{"n_layer": 12, "routed_scale": 2.0, "balance_loss": 0.0042, "lr_router": 0.000836, "tie_embeddings": true, "grad_clip": 1.0, "batch_tokens": [131072, 262144]}
Below are experts of layer 9 (counted from 0) of a mixture-of-experts language model. Rows are named router (the router's row for the expert), gate (a neuron's input weights, with its number), up (a neuron's input weights, with its number), down (a neuron's output weights, with its number) and show model dimensions 0-191. Each number is 500 + 40 x the weight over its row's rms, rounded and kept within 0 to 999. Numbers have three digits each.
After each expert's rows: "gets" lists some tokens that make up at least twice as much of what it gets as of all text. This comes from a sample of Wikipedia text that the model never trained on. Tokens count by the router's weight.

# expert 5
router:480496513530510552512490482492538506497476503456441460552453541556500456449574508507485496434484430508461395462551492492445518520438518454530487525475512533524527480576462476453467507531470533528481506456521555542549478459509480469565506533484514538528476537497482479536503501401510446441492479531528500412466529508549502460454471535544570460504475520467477482551420477511531455532477571638485522508409511456543450423504437487529504464506594514517411484526477554497578480490589521468503560466487498473496486507582485518489487513538550427455547491455484459554456499484463459510
gate2:550519469475474509432447494468621452458503496535436508478564511518511503492480463493505479461451521583608548499499566491460486441495485564432453477528483517490457531517551553482485453542462412538479463546465517523498451550546447492499486490526575473525501496530533458485525452505441485542521515528428498559436512506500436485485484517520521448532516480545475497442518525478501516569509525495439525475425516514572559523517493492463497596530559505511436450486474528529527472496549461572497547503453541549507536530518447383415502423550462548542510535508487491514479515464504556566
up2:544451554533573516406531530516539464563513564521513611594473508480494493498477521481598486501529515468481510478520485492468541558460509479505479505427468471532485412509507453463506553447540529435546566467511500471480483436504521518476504490458490548515519510495458505479510485481486479452566501522547535473506483570528509540488415576471429485514535524478547532485489560465509439466566464461462482515555512482477456493441493502495508522521450551503481501480522441533528524532546479444462484392543429476441456516490515516529486493414446519408528400506455551410491509515526506571
down2:477532461486472525511492437481495481471532453482516453436477525447558475495478474486470540489457480493548501430480536503499445471502478555490501497481505515490433546484530563547506457555499438553473459561483531499486530524500497513534489493499582495539498461475506413493504450535482483607498478465445560532429458492468503423556457487497600475546496462446438490474464515576550524527467578467446507493442508491530528450532556476526510489517537428492501529506487486455541521561485485579594509619495577475519531518566460410470461488496473551601588567489491504521479478515472500483
gets: " of", ",", " the", " and", " in", " by"

# expert 19
router:438487524549507445503438484492494518514507505557519488519494515535388500501574498469517497537515499552548514515573550489468502564496532484443489477546536502521536487532404459474508495539501456463509540490508430574532487480502479515486497520494501531519464491422451472519464518523509527516446518490529516470443473497521491536474446473517495448543458531471547396471525489533460472514467554485455462556461514548553490491520420538494532536465557580432460539459486546487591464535607433556499472518565460452456519549566534544478479568490622518480499508525483427487504445475483394541
gate8:507492517566511483477493525498580503542517496422514492489569497475594415543443472508521493458579467548483519570499508479468576553510544495500536460454459533493529506498589482478488472467564503487511487468467477547461510507534427534541456535495434464491480503569500464453535526524456519482554467473430511570404518540504472479464451494460490413489528498526481562508533540488426469515531515538498522412503483542481552498504522465553509546487547538519488395498509524494525612509510526455471500420557432531449510519457483475587433456470516468538436490465524551507452511478431487491
up8:483530513514510463445478432519493590516482460451565459484484455404520504495356481533467493525494480524545468580449488495511516394574537482551495538452545536520478530449481447497531463543477512470479504511467518540465420536497464466514509561445482526438500470503501456432478513568556570531450507460508452543484471499533597494478492488516516518543507473523519480485534516576464450491550510514493473542491509545509488553521499492497594470447522516527572488513542524494475531520513557517434442470496466489449494573466480420549459499564512590540496571464487520474416499506499556513
down8:567500454445449480494549472567513528548490473422488546469511514557506495456520629557425524474508544505529543485526440536489457600519489445428466504469503565503538501545472549459446569502583544494483491491459499523514507497504513525512574542537525474561507516495450530490491417484522515511612446576444471512510527466525519430512389506539516489502565486503498427514452449434524482511441467479501510526512457470529550524546480504473475561536475559469545387524464444482488500538516533522497558463473475513506457479504474532446483484463497495556488486486493527535495464478483410501
gets: "\n", " as", " was", " in", " of", " is"

# expert 22
router:562479476487464521543549440518436451457443453549461434473478503458475526498472441508530444530547419540563560528531487532431445454519438485487469588573541510503476578512494457518527491512481533504485491500532546478476475473522540507451483478499547508489491450548504524551484530415423531537420573567455543513410579483564538457498552611475557496532481511502450485444491482493499484471453433466482542470561552525467545537505469473499452453480463492479497507529542551529514484441498494452515463502497577537544505545474468459532465478499466523560472585465471515476458507476511522563
gate9:455394495548523537502555483476431505543544488434485440447493471540502506567507525482498473537519472444519441510522587513473466531575491485494509457528447525539449499499462477546494476596537431474486542536486553506484422535531554520522410482485444511536528525495456519530469511435465471555503536499498517475462511502473507535424464494508427438535532408509519523541514428552505541504479517479496472503502479565550532487555410511542546536520431517565540538494483580485409569492476454526505445516464495526560454507534473498478500555557541502422423511505500544460530513556551487538
up9:440553485496534554545506567512525521408489452481407468539478478468507500535478427425532476568414540488522479495462526510532439555417431496494463494501530485443536470491548484466486542448519531499523487517548432532541528426484507542449493486544546529532498514528539533573519537508539444516510492436443561554566557496563480544475596516510535514420489520451537467458513514468502444572535454497524502478478472500514489521529532517400485420390463455468494518512514484557543480542488502567498475484506520442527561515493495472446539535506471493454512560514524536564464505472447514531
down9:509449533466507456505475486418519550550508500471472473519498510517474436430495442503566494500546405544612545544524563529544476505496488506522461481397541457486545510523454491506510428469481514530541470508517526493534491508455475446520531530490569449603509476531488537428451464554510467478541538556537493449509531494526523547528441418555414495518518477577464441558455549415498448414528496522503479520526476574517487449517485484524498464484477493476497588508479508510492490574550470486520443439504528476453480573545495506513477529483525493481547486572460528443536505563524438526
gets: " ", " (", "–", " \"", " =", "("

# expert 18
router:485441507484522521526483440463526483524520495512514450578457496549483461551561493483477493430516432544484454549446505527437556510476557418533444472484481513478486496579477454457460538494473492498406473463491547539561460455527430473562513504452530482460477519461482510465492511435516465399483585413534493509529577501526461514448507537450535456537481538553544425531464533539460453534509518583437490529515509531493456407481447508492492533494532557488433516548554560486545487500548487501519585483533505446522470465557516514561495493531560416526481491460548498482510479461476507558
gate2:469524514456505472454582538533531489477552527506468459525491439492498503571497521567512556476438515508502524439577466464539557580498500512478466484517490515440533536504474550528571581475510529499514521545494544531500531493481514453462495517397536536491501488526514573444522501484538435554483496452423466468388510510449479515532502525467401439593441526510430530476501547558551520510515519478518424604491552495453540543491472540538498481461467475525556503392497569476508515482496521447533451464463455470463522505538504520393461494541523507502522454553526515495491505486521471443
up2:473456513569503521506468489518497466477516488464485576477511516439540461459446494460442496514521424466527486452470482553487468432571517535462484492526501494495472482495493517443424546484497441450405514455492495499526502506555503511507492475478537493562476603486561489549460484497498452500532483484507520520512479500575488439472483405477558521499554474481584492516492492503529543456560556573500472413491520527534542513596497485394465537462564459451426553518468534502483470514547510500487538571508632482501452457496500507564565457517557506463438481508504607522530467492510530481
down2:575499460543542535471506496498443528502536559577459472440524553421481487540519470568536488539503517496536449541451507504413418462503415563484534585517521505500527518471552436488513442478457493523488495529528463564490498454475453435509536559464525445577548490464534441470505586472419562503531514425479553440522456474547494482487461515508545539464496536475532506555504489497451434521521422477470540468519490555499385442488533470482507572523513478576409495496496510506506485534556531509466549459514522526462522554488467474494486518474421483460528498511539519517527460547526498446
gets: ",", " the", " and", " a", " of", " to"

# expert 12
router:477522505492524511513478447469505517509493526565524443481494530540458549477542531496467490443476462507543546414495517505473547499472503475497468498478502570521487511559538462442444478496478457476438462514497544583537461456486531455512525543478467498523459571441486463487541531452510477427509479485503471593555539466458518511488465524462596452479437506557508385521500462501448487533501490592477509517461572577546434463485456494506550526489522561460404520565529556552506421529577491473460562477477523454482444518525526503518509524489601427465484514544484447546488491458493418547
gate37:526514551507460482574447510492498513492458489467517485491500457504513431452391514473472492447449449519479498496501537502489429465522531555502526537576512498492525519481497562518565521437519541470511508528505439459562474537505482507531509554458494493468395482486495439561494568485533432549445487477451509401573486533498529460571543517456518565595481435511472501466478494478613506532549469548534474465531510503455531522478442461495568417491533625499435466488528491452528524460538541511563502518499484449543467535523425474501488477501526403515556508512472456516501502492484480460
up37:484518564511525473504508497466518479485417534460483510510501537550513499431512426535489470427473462601553479554545482563505467469512544534467499551508479533499468487512505481513576540500517573394441544496512502471542528530494415518508503564457503527501439432417435483543472488556470534553486469519492530422516534428537484478513467503479460479541464412492455532488448552481615470552589554506542480523551538494522516531455535475474518475419537554570548459496473465521453519527474455474538547471504500459454410517481443502487412507541536480544475548529505490478496515514503476497
down37:508486527548529434506543506498550575488496499449527517466499535452420523489502516455478550503492537505465462532562512505470513529490524486472510450586564498645543537568410489415532532424499460520527482419478484484454532448548513489529516553436477513457481432483511537552451447504478509506485446525484471535519517542505489447477503552479484534417487554523500493486474556458475487510490502535461552527524518560498573541525474485552474526575419552482515471480407480516515514455394502523519503425477500511565477480476515510524520575563550487412449496459461493474514562514507453510
gets: " to", " in", " a", " the", " of", " on"

# expert 15
router:524494536514463506470499508437501498471537594467512522455521508438506565532559480461448506507495472422485486562475466489590564433496524510524540561465498482494446447507446523576523458517491481522467439476535433459446453536554578441507531487538505477456476481499519523542488465521548372448513539525491469535536457514488513475531568485523461469499517525499506390488513556446518486518452479544495499457554476485500547449506563522436499483567410480474522497491529521535493593489504558522503493482516495457597442459461522434522521464492469437550457522498615471498463464517539510472
gate9:516415486496439429422519540531439542465522431506522512502614457489523483509525496501537503552485505510547507494507518570509482480514541496458526491583452481467540479571458548449493479462482430528546469461519483438483512470504513505493516492548541448454493478543502533433533591516508501518539416545534521509531462538404514480467514524486454469499552511541521501495523451464507454540462463428500448457463536521512518508464570565516475526595458542505457473595521463507412454504505510515525534536551502499484462508477489496462524548565507458486440510576440423459494531449477562596
up9:559443433521516456470482461453472483517510523525402572527524532463431468467563463485442484436458510482532426502465538535508479425501533518535527437521472520500531493531452510496529459499488474436508439406476512517454502474524460451543480476488429498529534442531505467480453575544560530526543474502456530530560473557500489508431480462424518524526504486500518497475472523556516521499515521436484498586576507487485545511518553560527532519555462503474441552575520500397479520554500525547637490490456469489567515511477533467504484535492506520526443569559450523506509409515484537497
down9:423520569488488505508470553442496397509446495602511495543555440534524501530456492474502448552510512480433552515477571500483540528491562479487501534467509554491526540492456525463492525430490505547476547478554445561461509555488534587505505520461486508492509459480454554506485426503517514544482447482498511490524553478487396445574498530480526568530520498466475407558508494501523510487454544501468519463467475504474490536563525488485522471452431438567571485468525578525510480477496489431485583504524530493413486474572426503515519502497496486512485495419474522541524591413464465454
gets: "0", "5", "3", "7", "4", "6"

# expert 4
router:537508573510484522505570432510454500547475535569421432480472426447532543583467487516518477551471481542435565509460549479493480422483435531462510569514511531466528470438471534557494465507472501536483469482485564482480522457496549471456549475479495489405538404448510545521500519491405536519482559462546503542419539550512476530480575518539516537530440523515499482516471460546456477519448464445525464519570560515469497564446522461529419445473550475490499500505494555493516520478484561525562554513556566520541511475475545452463479488478494500554451504532517532487458535549471518573
gate9:522563541539470557513510494517479494450519530466453527496467501511496503487504514470483508533431478546486493510568489507492474445498504482488461546467450551518466499560476554499458469487438597493467544500506457532482575562407521533541534513476505482442388483560479576508458418407552467512488486520510550481504556508449453450552488512432499525506543508490469492504473472455490511482440517512509603500476518459494519504539539510471525566431404551511509450418502598508524464520469538504492506493489480468418502507493502523541594539556556466476477543456507476507501530523477529356
up9:557539540517485504438410542486494424494496502521411459457425545551520561433462500535481510545456450481522478518567545508492520520516482464507482524510519478481486565522552544481489540520513479470539574494493495511556539472526488554509526548520479467530492522543537473496478401428557546522477495506433559511540464474441493516516502518436460486488496499584470504364542477543499484450500529457475468506562508456524479521470512482440453525494539538531562558485496544557462502513395538460537451512459522532376537518545465552517538507496426543523493496473451508553483464529423489450
down9:443455555467435522514512506578483480461506497510495473458525432546449470529578503463513468381504492480571519521525553506490441525485514451470439501511517509549454510497551460485461541517415546505583506540519521601548495556573497534570446475448464492465478496559456516541501516476402483504553500509536519480509501453468505512527538472449502451443477535538566551500512465447498547432476510491479508575530437476483536582524573451581545395514456486477488510522515436552523465488478496513487494426462469506481544492514540472484533553504552567522506465460515523454519480545539451497
gets: " ", "2", "1", "0", "9", "."

# expert 20
router:599482485509435550566524482489451531573427607564442518496513481463500555519504550494485481525546496454509503451434501513539524445502516498454539593481496486548473492458535461574479466481500573496503532443475544456470528549540542484536523449517499468449595434445465518476393530499408491544527526545532548569496516568474450481462587481490540492483502548444480493550483536408478553507482467498540434517485451458486534572454532424534475498462499478529489474521565510511519516461498497528447511485500537520486536464464542468510499469504485472538541476524455567480482510523556548525
gate11:464481456467490509494503529497493562488513525464479483486492480571526460493471470500525571494619514519534506496458510522475547479522522398482498444553479450453535451480424422499487463510487456394482561520561534514556519467537492537532519499480498499497468538467571513472562524500589493536516473534431564469520452480497509476486533548488416488528580456423513439423533504496491567488490521522493497462482490550568514486513508518434563418465489514487523496423446512469467457504520421506419537523526487513519567467563492490483427458500544568550524529553463576459450515454524525539
up11:512557463445437559487556534515486571482510462489483483452573491460553491455400435478534555543589559546504496551483541459461513535553540561532516527518565489528525454565491470539513461543552465468506503490504485470464571445520451384432517474510452491470529582456532494534450461479524490520465522479455491509583496502551541447554470543485498461473494435462520489476559547570483467522530550521492487440540560537519511512462523515476546488575457515512517496436446507505514546535496501462445427475482545444487512452530507536481426486509401503496535523505479567489488498520435477466
down11:502553452502506474458487425472507545532536495528440500500500507475490541489539525536533569516533539460564463452541472513504580534457492531485491510519502529465532490447510527421535491417462419508514516567479483444501553485503475581477480489535481426397505548505440521480564481470494453522474505589412488510514458468587489472550537494477481421581443511559530501490523470510562522503460481526487511493530499471481456489521514452489548546497475422440527461538544454442520467515530520539458456541526480454487489445467504555524506470504485651432526550544550482512481474561444531550
gets: "1", "2", "9", "0", "8", "5"